config.toml
activation = "relu"
router_score = "softmax"
norm = "layernorm"
rope_base = 22800.0
qk_norm = true
tie_embeddings = false
init = "uniform"
init_std_o = 0.0103
init_std_up = 0.0502
optimizer = "soap_variant"
decay_fraction = 0.858
doc_mask = true
Below are experts of layer 2 (counted from 0) of a mixture-of-experts language model. Rows are named router (the router's row for the expert), up (a neuron's input weights, with its number), down (a neuron's output weights, with its number) and show model dimensions 128-159. Each number is 128 + 24 x the weight over its row's rms, rounded and kept within 0 to 255. Numbers have three digits each.
After each expert's rows: a language model's description of what the expert responds to; "comes before" lists some tokens at least twice as common just after its tokens as in all text. This comes from a sample of Wikipedia text that the model never trained on. Tokens count by the router's weight.

# expert 28
router:104159167084109149136135150181137133130142149133165100123108107150144112135115098160108151156133
up0:152123149144103148112146131167139153142165145109086153134167140148108145142154135100085100150189
down0:075137124130151118198133123104171148132100109118112152133118120124120087123098124136143126120136
up1:139158166102111128129157126129132135152118108184111107145126136156109129109147148140098118140128
down1:091145182074135149114112166097123171128091097122141150162136120109119114133099107118134171124137
up2:126090059142151100119123135113133109143105108140134093168056112144120100147162108100168125121103
down2:132098125122153101122129139083118138117079116131128148090169127136123097138123136162147109136139
up3:119162150164167144121101119138125094114179131134133118142105127093117185157166093119123145114149
down3:106103165141116133144139176110152092135151125140155152128120149178144117111109143113146096149114
up4:115163126135128131155144130146126097095097151142092110109105134152124103116111135154099156146172
down4:092142148129126164159145093153086113082093130147137105107128094114134148148115128110132104123152
up5:130121092117134130136117112128182144103088117173108143160096120085127141100129109112144145127123
down5:103148164107141129119116096113203102173138083120106141126119126169129143132112079116139142096140
up6:138129091103147136115135141123149131187109115142112096109136104179154153124106113140126112114097
down6:126137124071088131087130133159131129123085111124193107100100118147131132123145115130135155123150
up7:145174112119135080154114157105131119108075095152088157149165102144117122153140129141105154133153
down7:146145166113144123139134132142148111040147129102106129165165090168148113109096137134127127119107
up8:149116112109147150093141099098149104132083132116150105110141125164144151099162148146106089080105
down8:107095081134150139116115111084122108123122132155147111128141095171134127115109125112111120146137
up9:133117101124132126132110145088123113139122103100135193096151119121155123151116110111094141104128
down9:099109168122135133125154138132123132167148157138116126123105138132172134168149104121162189071130
up10:169134099128151103128121130127184130125139106116125085167163096109137119103118122142125185164148
down10:159165149157160113097129118112155103110163151115135103148100107098150088153098137122161122146121
up11:092124088148130138118132093120115139115119127159129124153188096140122144122121148115131153140139
down11:069146134102113116130121113101102144079169125184172110102137145158170154134086150127109140134127
up12:130140167113138152111132126140130127146095176126130145106131092186159089155124174129119123149133
down12:157145117162158092130122131104117177139110165146120117123167122110105114120114075092091128127103
What it handles: Line breaks ending table rows and paragraphs, plus section markers and note labels like Source, Notes, Preceded by, Succeeded by.
comes before: "|", "\n", "-", "The", "===", "ed"

# expert 5
router:132123125158125132110105154118119119131150105091138140154094156134099129177123136114112153103140
up0:124111155123116136124138102122144172123116149105137088129150164118146104142135101153181140118092
down0:127129112106133128161116116128102167087157110128149118138175129117132158073127145117099108134134
up1:119139114144102154165145141101117156108114110153125171119181149104109118136154121126133137119088
down1:148154142156126126098093129169123104153127139128134140082110121114162138155095161104117142146159
up2:136109087083174081131115125136091143156130097109115120107121125117160099123152124121168096105137
down2:133179158123146133117128140120099092173128121136113128125121131121114136123087093155125117101084
up3:137113152143163121157152140123129123141166152149147124171146117154171147124147161149107135148133
down3:087149104145122153149126145148174102168159137124127127107110168121170078116111153098102134124130
up4:129073158047106107106146128142105184173121132116124134135131095155148135079166116142136113115142
down4:091145159139116117132153086169177133112099152094160118164110143163112149116153123144129136150124
up5:124107142153138144114132108115079135075157127156086185119122144132191106155148172152099073150180
down5:132163138124110160159137115174144142171124129122156103098113136126126123147166115173126135102121
up6:110079173155129103116084143086123134095135113096111139110107104164124149170159088137099113090096
down6:138137131123121174106120073133113107168122152177124114122115152129134102092118080141114114143129
up7:155174130137126118116157123138115132155090095147113103157096099175148124101140163104125163164151
down7:120116125129112135134150110131103137098163111132137097135113146131149099094137082113159148103101
up8:134078109148127165102132153136085142052138101154143163103135144122092114114143097161140154179102
down8:101156093122117131091097120100117126125102133147121109167116144117111150141094122095144099101161
up9:157152136065118130142150089121136151122097143135138140124111111098122108096106113145124052147127
down9:124128083174135114125143125152136119133109127117087138146120172106124134157168156104116162103148
up10:163158172111097103142155120106086117160108124139132189143117146129082135178137130122137115131106
down10:133152139157131120128103127140160086122094101121120151101102114102170127085090115090116152097104
up11:146116125138122113129142137117132111113146113095114118132091151126129112127136118140136149162116
down11:128117131172167088136102102086140106104135133143111152144153181155088142120141107111124146102139
up12:147099146124099150161125108137079156114111138127106122093111170130164099023141126168097181140108
down12:127137135158110093108123130165140079062134123129109073109084107101117135163110112054098115117139
What it handles: Pipe separators between cells in wiki tables of statistics, election results and sports records, plus semicolons in data lists and code.
comes before: " ", "\n", " —", " −", " +", " \""

# expert 62
router:136149128106195157114112175135118168141105158134131129146126125108125114144157103137149162120142
up0:092130127173079126138141100094144118153122137144124122114122121087159148173067159132155126099109
down0:160141122125116119130126180153141155122094124136129134162153141133121123094186090130139125162141
up1:148108122164125138149068150127119111121108173134081154145105096086143066121139107135103123086097
down1:119123142103093108117171126148134121132112097137141165117117116161120159124154154144133131173120
up2:134105132145171107110156144132080111123161146123121109094119132130092103115115136124127178114080
down2:099149096090123107132129122086164146142145137118138132122133144095120161132125139132155117138116
up3:132111105149121103095120103139137144171102124129117128136125095130122137132145108114104119101106
down3:069136150076162152128114052140120111131127206152148129110124119126128075099118159085133094115075
up4:100143114149157105162142131138122075131127160105128154094174114142137123130153119124175164177121
down4:119128118114125117127115126135139119115136125126145127136129114141122196147140099105111069113107
up5:180135157131150169122118127122142124152090094099153129156166101143141126107176127165122106166113
down5:120106156154142161180113119163131123136108133152124114131124107164160162149103133125124146121093
up6:187118136144147120165109090142123118138124153108164111153125138117113147130143099137100113136114
down6:133118136133114108164110174135141113104139119117126110143107134150177115151101116163154125134112
up7:145176160123092126133176082142100117147111116102160153117121169130141118112122111134117114172143
down7:127125110166134146115081122117187154136095130165144125176137085110116174155127123126102109139110
up8:143154128098144095141128104147149171148124130169170118067083111113140132110157125128143114131143
down8:169144099125146117128146141120112129143173109112129083143099114111127132121133112134122141138154
up9:168099163102132107124086103136125174101122130096133094097136104113162148128122123165159140103131
down9:110163115127108120147126137123156150124140081144119069148147125096134170160139102137135109124154
up10:122152143085162094133134100116093168115094132149150137130153064165152123118128119146163110085118
down10:146118130153096176140094146129122087157159103109127107147082161138130159138095090092124111117140
up11:150097133137133119136154162141157137149116145125164107105099079117131109143147146140139127129098
down11:118125106151105154122134136153078132129144142146134085124132101131106149164104128111126175128106
up12:140105129128118136115151136113143114118119103107127111122137095129156079113148147122168159098164
down12:095132134117161129086138103129112115099119152106127120103111172134137141054151124133138131107118
What it handles: Individual digits inside numbers, especially after a decimal point or in percentages, scores, times and money in tables.
comes before: " |", "0", "–", "5", ".", "7"

# expert 11
router:116086122104138126093157159110194124116127136108140141092111174163124121140135162087139139127120
up0:096144097096146131149163128137130124124121139118131127150160132138100132118109069144127135151131
down0:072144107098099124142145108166154143076106127147072136118156105135190163122154080105139143155140
up1:080131158116120105158145084161111155149150131092136108168155120105088108150120138153104123092129
down1:137104130124161158149120157142107139112104112121128133156129135153137150133117111122131087172106
up2:168130116099134124146144134127101123091134147145120170158126138174168167112144137137091134095137
down2:116155128083101117106126118127072124128146129164119119143118158107136187124109151137138136144138
up3:100161112144139173112175111141097102115117150115105161149147091109145129176118088146123098123127
down3:160172121111164135123145131132163121119123148089129114155143145169124119142111161149140143151176
up4:131137095122115190155106140073100120119106175140135132179082116153136137136149168085142117086110
down4:144093116107124134117105109111110175099112138116120148125115138135153134104151136121095147110128
up5:155092092126119119098086151097153147120084125134128106149143108137137127129123073127072119151140
down5:113113188171156147131136128115105148143152123133114169133104160140108127197151104154099111156132
up6:109119120159174118102122162146113137114164132155144120109131103135115120159135129128157113117133
down6:134180101098119131140102113149148118102127095106096146127119129181164134105087117141121152124114
up7:159099121116098144158113108082108126079116075117105125139119126139145101111078107155090098126116
down7:094153124126107083093110128127145039165105140134112131105087119127109132113080159144181162149123
up8:134131132089124140170127114158112122134156095151169141144075142122136164129129094170107169141175
down8:182144142110115103165134135122092094120133145095147080136116131137108163135095113133092158131128
up9:097137124155116127118112138136133141141123103130155135120142080125121167186106070175109117109119
down9:164074151136121123148166149110182108109131130108163112128062148140110130093127099132136133122122
up10:130133135125100086143105137156152108151118123137116135169163130153091128149083125113109063124083
down10:084110156139099115106123115125139098181106097139115133118113144183115171129089106110115100111124
up11:159133107127082115109136113168135069127187164119165128128121148072108140142117131131141124178099
down11:096152077080191086075104124107129169101072095181122146140100086151102119072093111144138138136131
up12:163163112163103114100159098110136097126099159111121128168129165106096091128138123114091132171153
down12:108073100105148132112156159127169131125134103126140145102130110153139138137134139172135135121096
What it handles: Prepositions after a verb or noun that open a phrase, such as in 1898, to steal, at the gallery, for, with.
comes before: " the", " a", " his", " an", " be", " their"

# expert 8
router:092118126126111112151120123171148102156127158137119137162105124116138108136126157136047178170107
up0:142100091099162158083122109172137085131138157117085157111141111092143159123101113093085118114110
down0:134133080129098116104103117138124093158052162156104155120126147097124126113156126076109112101172
up1:129124139110162103127123140098092107165145116117100118098111100135178074135144101131129141134171
down1:096208131152173121126134143124102092159182159155142141117081119158119157127111120147129149119119
up2:136199164151153084121121112129129128090115138131113084127107165112125141128113106096110113121093
down2:142138097116109136139086093114138092095138091121095144124119108113121122104135074111147103143114
up3:166116092115140138154103158153115075128106162105143142159165089116121128164135137164141132118119
down3:105152095125137158129118154150100102112118119159134113153155099157093125118100165109148150140130
up4:149132139107123144125105125104146142134127144123132113131127102122112128106149160130115185131132
down4:192115132115155121104145119117177116117101106164137130150136126156135092146102107127140122110113
up5:123123141142104103139143111123179150124069162113142116122151110115130110165122160135107137139112
down5:162139106141088116146128143155116097123136112160100114156143097087103153093123154154135124121104
up6:098100118144125136125145134166123124167127066149122098174141115165155133069148128127079147134109
down6:095135140109111139164155125135169135149119113131142156165155113161135159100087139130090132093067
up7:118113119122132118115123150140125135100125130139131083096122099109117121115166144111153166160138
down7:152107122100083157093114117116092137091116138117179148073078163103114101126140160141125130140149
up8:136114135134101197110127138113143136118089076156133150061146142149145134163115132095117152155129
down8:171096130120139138131128128160111098126125108148131156139136164130148108171140168111134082145095
up9:104110138168160135160135142085138125095114136086140142095100111122114188095112142121105149133132
down9:126118144123126111147148143144136114131151120124176173132123118166132136140142133130111137179161
up10:119097093123112101162136135163104176175148141120165127100157145131110149088170124145134141114103
down10:145100152174144152122169148172128135111129081125166199139143149130118150104095138150146133123125
up11:108124160065190086094126146137137132113134135131169188113125091134113188125158127120125131128154
down11:114130168102137150096173113135127092119117144132148114149149161109098158097166149132150091098149
up12:139116133152149096100107146127133136159125103154137106118142115087111109136181128164162115183115
down12:136137159141147131119130119182092127102128129113066145131106123130140164156122126132134157140132
What it handles: Line breaks and equals-sign heading markers (==, ===) around section titles, plus table separator rows and the Mc/Mac name prefixes.
comes before: "\n", "|", "==", "The", "===", "-"

# expert 32
router:120127128125109109160118110107132130111133102099091155155137119161097142126119108134099100136071
up0:138146123148160124096120133109120154099150111122150128085133143105117126176111128144181151149097
down0:123166118089153131117149103134097077118118132125115129138137137124108141153109113133134176100103
up1:148125159129122082122143123134094124134149134119151122114162126112108121095135170133116136094109
down1:125116131121130133137091113131144115133058119136126140103131133095123091135144092086115106111087
up2:121079122087119131115160100188090129155122122112151132139159125179127122135166134128141095117125
down2:115114079125092140114151100129146122075125109117167128120152115116101092129116137131178110139122
up3:111086157137114165147117146166124143133155178101152129101133139095127124122143146127132124145125
down3:137117133139175133107124171118107113119139129140121120142165051115145095129124143132099141106166
up4:104172111117101125138128090140117126136121139140154118190155146127128174183097167112113100094095
down4:115150135128157126104165114166130091131096127132105122148100107150122110177140134114119129152109
up5:140099106120111104128093153124121162115149101154110120139099122148091088153122109143147138142150
down5:080137090075073133109119151123139176100146144170136151093139138147133097100114104111124165142141
up6:132104137130153135108133122148129146108130133096112137110104129117146081144088167141122133169119
down6:107141117137139105112103147102178164154155133129126104157164149126125106135124121162120096192140
up7:135133146134129124154147125139138102111161097098110114088173126166097143111142098160102113138123
down7:124130104124120115152110110120160154154149106116122123111151116160128170094094070135112106168129
up8:136094116107136147132099170142137143105148147182121114148178072124103136109106137130115136140116
down8:131154166153137114129119119141122103110156142158125132134183125138133110132093141157131132114163
up9:135144160137106114112152132132156099137074129105087158139111151131096129157127117112136114139100
down9:119145145160160119102141158143110111159151143113126131094129084101105146115139141122168110147138
up10:136107156110155175127156121102125138089133113125123148119113151138085147141108106112157149132107
down10:125186121119136153142120139151138143145112166152155094113134119127130154108111179132120133150109
up11:109135131150093116147104104149131116145174158152091131139137156129143093163131122110091139144066
down11:090180125109109126117107138130142142145133093083126112164135142105098152117107156153111108137149
up12:176098108152101110127117110167118120157137135159150175098139176153108098113160117146156126113117
down12:130129096134157124108156153148195110132194100168176134126127155156126121119137116118136148125110
What it handles: Middle digits of years like 2015 and 2022, and first pieces of foreign names or words (Je, Bi, di, é), plus later, for.
comes before: "9", "1", "5", "4", "3", "6"

# expert 33
router:117119146117104115118088154084105120116157118083128122157046146157149126129114124207161132117148
up0:156138127122149154114133116084159164182143140140094134117107179123125118127133112131108152078138
down0:118076094105125136095084113150167125099079159108127140155140141132141173123144071155140126146121
up1:123137183163103127101097149155152147140115107084122147119158151132132142136128099099120128129121
down1:119126136088109147097175119084156138091138139115135126107099098133163192177135135109143144099109
up2:148111131127167100130171129141130100141126127146135106148098169129148148157131089160107131124102
down2:158145167129147093172146112098144134098130146120101096108118157164156154095124138162146134072123
up3:169147170146146153116155113103145116121127133119125085129158131092152113160137105144097139112091
down3:152162175140114092155086114127126147107084143097139175205140107140141127135163124138142108174121
up4:139139104160167181125053105093134118118132166139114095168127108091101134152125127116136141143097
down4:093141137123150162103106131114127156142126177140070109108124129100161117161133128130116136122091
up5:148148120168125148115119152094130138114167113112119096095119109107112118113118199081139148073124
down5:116153172137127170072120116165120121145122135194151088106140113114130081105109159117108121093140
up6:140152124176144135144160079145120138127129121117116082140154125107128135135156135175098100137113
down6:138116116113124104165188115108099164052108104110116076168151130134077140164085137112115079097108
up7:132186130124148130135116123136120137135115124162116136138142137124141089097179090113092146086126
down7:129175127138148103153156167082161152126169116128128122128126130114120171097129171124160094176142
up8:125144079150129143110127119157156108136131110164134142075085095116163129157151133142093112116141
down8:114136155126131154100115119128100098140167152127145124127102110126144137160119142146177105094121
up9:109100128171164101115105164109104139142161100164124115135148096146119109132168154135121155098120
down9:110151118094117099159140116109136112095122151125117162098134099146129145154142127139125130141124
up10:124133125186140137143135116101149144178129115136156099153137152111138103090181154161133123115110
down10:127147138122109143120176118111102095082112095095096100135117089102141097155112092143090134106116
up11:166128141141122126120138150119160139152166104164125125118156141139103121160167133147165110116119
down11:162071106134153105157143107097075158135135129133080108141098139085135148124122132103165116143135
up12:156122120151176156148161101130136095170157173122109115099117116138109099129138111098113122155132
down12:149076139148138114131150119156160122124152127133139105112131124139125114128139161104129132167137
What it handles: Prepositions after verbs or participles, such as by, in, to, with, from, through, e.g. "recorded by", "served by".
comes before: " the", " a", " his", " be", " an", " its"

# expert 17
router:108142158161101142109083160147117150142109151164117123160149110133093106125156087133123215151130
up0:130112135151110138111070123157128134146114162142123117142158129160123131151129145129123127151124
down0:123123100132148060114122144131158118132186111162143107139125163103085107112126141083130129117115
up1:123099116150088133119180140110127085087132090123158098105130102158137092120109127149115158097113
down1:109186120112084120180120132101114134117152159159146174103128124173114121148092116118068145125127
up2:133117119144105152144175117124121137142136110166133168145159149164160121143094166143148165095138
down2:127115109142142120097137118107152150174182138127108085147079114130189129085157130130084171131150
up3:085138124104127114166137107141116135155120110143157140122143123123095113147147156168140156183113
down3:103115120167133105151132123134110118133096086131134146151132129125094155113087129098109146131148
up4:114116110133124106138093142162108122113146079138175131132143109076111123157121138177099152091138
down4:154121136127144132128155150133115140166125126128121108154127155139132139136170123078147102162087
up5:135109161082105127117091116114139120163101153134140108134123117126173143176108136141092114110089
down5:098154126122173118137140115122106097105131103117121123135139140130096142092132102147115140102107
up6:140102101128124143119114137155143136108110098120130138126107134155118110113157114146113163147087
down6:109152132155147133131116127112118132123145125117143148112129158096102136140138170092100116127150
up7:142113112143097151121162085112089101112158110153077140121082125093078153093134186101111162095099
down7:192162110095163123157120164098166095100135152075128103158153137118138135160088114108150091158094
up8:097088157139101108087118086101145119140137131119134091115133140176107133123172098060126173114135
down8:130145132162144149117111172108136129128142160094137093153123104114154144151155174173191114114105
up9:139112149120096107105139121162109145120117158159108140144146102120149123129114163133104165121146
down9:106111128102094092122133125150146155103117113121101114150116097107120118121106092140126164129152
up10:163150109120088118140122108137148119138149123161131100108115141180160119140115123112094144081129
down10:185145083117127164152132147131118096088109082140130133112155120164179168146127124151126114071122
up11:134100138149120134146097099123153114175151134105107128145098131140132155118129124070091109093140
down11:105154125141153158148157115091139129109127123098129121183172112130124126120164122123153125116107
up12:119124146124096155131192109170106178150117122136164129110091099127172136163083122154119142120135
down12:123124149104146133115084125119132131134117149103145147152154108112122141071153109135129128105172
What it handles: Last or inner digits of multi-digit numbers such as years, coordinates, scores and table figures, e.g. 196'8', 17'7'2.
comes before: " |", ")", "–", ",", ".", "°"

# expert 53
router:119086134156116131128118128141144114129090137112138157104152138120118137117133126163123157150144
up0:155127116095130144150142144139162138137120098143159142143141124160128129090154117128104094157100
down0:117145106164120144119131111136142129134114122109132121119127129101153140118113198127091118112144
up1:137096153147139120095129099173103126135157124147183134122151150144119144162104136135086161140150
down1:099103137167167140175147119105120164163084148116099103176162145139102149124112163166128137154132
up2:122130110177130142089161126107130131141095142145126139090125150133134103171150117119116127137136
down2:128110115146162145085124087148152134085130116140130127138133149134130146133151125197129146096154
up3:128098126142133123122157128133142110146124180175114157131099131156160122119148099107153134130119
down3:114129126161127138105143134112133152145106126123140119146101172165149090141123146121110156142128
up4:113151124216150137122155134144091124118101142144073151117052151172147107082127128108157157118116
down4:111087106116091127166114167115126120141108128105158144112154138101119123177182104121142155156141
up5:149105108156133137104101162086123108102148125154121102126135160133112157135099123128163111189155
down5:123171116165157156112161102133143093174188103146140184138126107097152141097157068128135186086087
up6:154130080099141135114077180142145127144100132128146075112145123151128108103170122140146142126170
down6:111131119108101132129114078117144175094114120134134127108142142082177133095186139139113130107137
up7:132107127132146151130123113114138107111154090146139187103125109161150123118129121152133115175143
down7:156147143117140143111133139164088121113130142115127104138109122128074179084093096132132184120117
up8:117127150129125096091163176110170118136136138139109177113113155120139114165073111090112133140097
down8:094166113130163154143148107133128155122123118127081119176160142169144131165113142108143121161143
up9:139138133153162129093101151139115094162121092139112154060086159141127098151147100101131109136139
down9:119116064107123113135152138124150106113167088185151123132103126118114115145152132058092172122127
up10:127135142116097130155159140114116083154115114131127113096112146138123082138153120163123103128096
down10:141156119135174102144100141118152148123086126074103104129148171061081118134121128159141173137151
up11:175145166127133147117142141163124098149124148109121104121123169129115107174137159108116106110131
down11:092141156148149174143150176160076092110132142082111117131103131151135198092127104132142130119148
up12:121116133133117092128079146146088193104128110157140168110098133117124161165110097153104086136113
down12:189136114136153084126107134119182115121178141107124121095109192159130135138121143118151142165128
What it handles: Word-final pieces, mainly plural or possessive s, es, ers, as in level's', hill's', chart's', Lake'rs'.
comes before: ",", ".", " and", " of", " in", " were"

# expert 6
router:157173094142117153128135113160079156133186156156142080112116119132172122107122116136161093110122
up0:132148118144151119089146121168124160116175124197108141094114086155115117156126164126124122119083
down0:133152166143116179113116099125107135132144136157117118134114114151083113103151127131113099097132
up1:149074151069104135127133155120085159131165132102142123155139127091093122140132093140099094132119
down1:099102101106132119133138179142124170127144130134165111118120155126134186149148139119144129122170
up2:104151158095131154156111114146119129165144129143126169089098148130117099135109151073167144120097
down2:143137179117137109139158130134104120118130101082112131112126082117126107143138114097151158164105
up3:102117106134097129160107145133179134144086146184159153117103152137120144137118150179164109131112
down3:109135105151115117138118124052096132160160181140141149138106123101141138175078149119140127138112
up4:125140132155166124114126153136139151132136144142093108082080123169118128128123118120121125118126
down4:152137102150141120154110158144149128134121136110144128098172103111089132139123145118127155141116
up5:123175146106119079117108147136128116099163145143141133141108118102098126132187148112125076106113
down5:115145122141135153133115148162124124099133124143120143120119090169136132110123141141168107086151
up6:101197093159155160132170095125111126122163141098121131090137115123123119187155124110140127167107
down6:111133147101169153167130115139149124106106157141144092165120129129116158129122134111089104113092
up7:161132123168126173110151116098114134131136144141096118100132156127119108116124163132132159123126
down7:122099159095128156117175145102150121102119124065162107132126115097093134148128152137158159119123
up8:125139134087127158119136153144117147139143139114171113136133154093135196111165132127109123139169
down8:139138120141083132097128108103116121135132100088155139115086131154099113147131161122145161071159
up9:122128124166145102124076153134119118115131145114118124105108136106133108143156155105108173159164
down9:189170140089161140112148134126143133135148119119121084111116083143102103155139149172079135117099
up10:190149105145142125085094133129120146132120116093132127131137112137136106111124136147152144144080
down10:146132097150131089120161141119108106134099167133170070155117125094123163135109144141099141114161
up11:133157157152147124082161109139126110070145172120132157153104144120124116145127115089110134092116
down11:156093091138118075093133090132103094166128159152125139127098078110146137136077102097161137132153
up12:101123135126113174171088146155098142138138189111100144116123115108144130114169166121138110090150
down12:146162161155101137125112137163089102126113137184119149116110096122157117123092121122101099167148
What it handles: Unit abbreviations after numbers, such as m, mi, ft, km, plus infobox fields like Length and words like height.
comes before: ":", "s", " (", ")", " of", "^{"

# expert 51
router:141115139160104153144145128168126135149096132153096130078152101109092125125131122176134105128112
up0:127138104100108144140122157145108116085126118134117123105119116086134135119158130119108103156121
down0:149148138094134171179138084079138104116136145128133134133128088112121143108139152134133089091112
up1:132141114124108127149178125132111114168172139119132131101143119129137157165144129149104108091115
down1:115069139175108135133107131119115144115114135158085072097137098097132126100121149119130107110109
up2:109118187157103166135166143157126127155136114117124103148103161083093113125149130123087098133113
down2:118165097114100134077120143141092108125159103120098095106133138116116168184128119141150144149099
up3:160139141176119131136165092154114135129172097151088167145125116095120141119130134115157095186124
down3:125110128134153128132142115166111142087122120167133119149114081140138168115110144132141121079093
up4:122128106182132129124091096127125134167123154184108129148099159154107151092167115174144145163143
down4:106144154116189132149120154091115162092049109162136123100151125136148177143085132158146129090131
up5:114121132134165143100156136104158138132085136184088083147098138144114113116137131151173116128148
down5:158144201130114173135125134139110201144080112144147138146129115138118130141153151112084137134113
up6:143124183140105163164108102147139123127095145166109109122116099150117122128121081165135117149115
down6:163149115121064139154164159149121120134107109117136164135140103112154120117135116169117093116151
up7:150112119133156145142145163116140153127135122123132119104169138114133136125168170146085091119135
down7:183113170134105099115107124153118101138137099115134138128090131114160122150124118136096140134093
up8:139142130137130151181098131123149126180133138124138081145128134128084138164176130125119146111156
down8:128140119134117081153109124146110116125141156181146145117115129118119100169132098080142101090080
up9:151108142126136160146123167110117111168132138110152134159131145110128088109152139101068088153092
down9:140187147113105103168144132099167126145114149145124123128146131126136096114111128110118188109139
up10:167123176159156181116136145117164135087080137148135095136161127130106125116156105129132122136131
down10:113113122114106126135118159118152117125135121148125142126101155141156129122136118164166087157167
up11:138111130188109116161186120099134119097097141133117154136171121132161127144136093101152106118096
down11:127126129176101120104185097158083140114128104112137134128129089078146164130155133124145090131100
up12:107148154120114146124108175126135107125134168116142106174118151125073139198163120119148123136097
down12:124136099087128100136136096135131128102206145120114111136123148106120165091185085098151130116135
What it handles: Final consonant pieces, mostly plural or possessive s, also m, t, sh, ck, plus land and water ("landing", "landmark").
comes before: ",", ".", " and", " of", ":", " were"

# expert 56
router:075135117133113128191132135120082144115160088160147145133154122135141148089122172133139116154097
up0:094130115151176128133114143122133184160144088127172102192125108140072100146121125105094132103138
down0:125123127136119134107090120102144118135115130121185139135103096133129111117119153100137119136138
up1:100143125123117109092107139136096179128152100107125061153116091098129155132122136150122073091110
down1:114163152126130111128117140123137146103167113106119171131142070129122143152138140142174156139104
up2:171104127143139126143155120124096136081177117110169135095116143070136091142148148115128082163150
down2:086127116143154113134156141111131091112107186131119079106113105079133137137108106109104139137114
up3:136117115170144104134113143126136103184120136143130132140121123122049122105143123116112133134125
down3:141097133110135145085150120119133122109092167072112117122121127158158125083132129111164123089081
up4:121137110159148133150161118112127128147110163114171095129130129124136149108116184173096152148122
down4:173115123142116172110148148163086088133118155090145160126145168161139149126166135140157130141063
up5:102185165109122111127122163124087102130103108148142106151108114097119141150156172119164088133142
down5:182133155146109136156124165154144135095145149169114154141126075150133123111077128117091127185124
up6:079109136137125116146147145135165157127102151126142125060156094098141116195152167167102157118112
down6:102085146151148121177152105126088135088098120112140128130092130180133162130100127150121139152135
up7:125108095082123153172142147084093107149104093142121139132111123177166123135124102111132130171105
down7:095147110144094141184106127121084115148159114131132156135112131137152189127096121122174164117128
up8:116144119151130119084098116192121143168123127155088135108089147125173167121117116130133133140142
down8:144114132155161099116113120097118155133136085118128119115121139120138125082111156162065167164139
up9:152146141137134135137151126136113120132116119076192101141153113204072102102133138159166095145144
down9:128099124142115130160177123146131154150118116118127111134161141153122153082148110134150110111104
up10:145156143113129154146150161114098159120144083133098139164108126079104149137085177178105128117113
down10:109168172068070125147156148122144161143121111162160132146159147109088152093114107125166148151097
up11:121131100181166133165134133133161118159118156182097115093107147111134139142137096121114134144120
down11:125145137164133111110120166132143116145131154118128095129135136176128123136099139138120131182116
up12:151139171142125152114115111124113097165134127126129134108136154122154119161158158114153129163138
down12:133061148153138171141129116160137142129159112149129144095146144145104131065135115144147135126143
What it handles: Section heading equals signs and paragraph breaks, sentence-opening However and In, and word pieces like ven in Even and Avenue.
comes before: "\n", "==", "===", "The", "In", "See"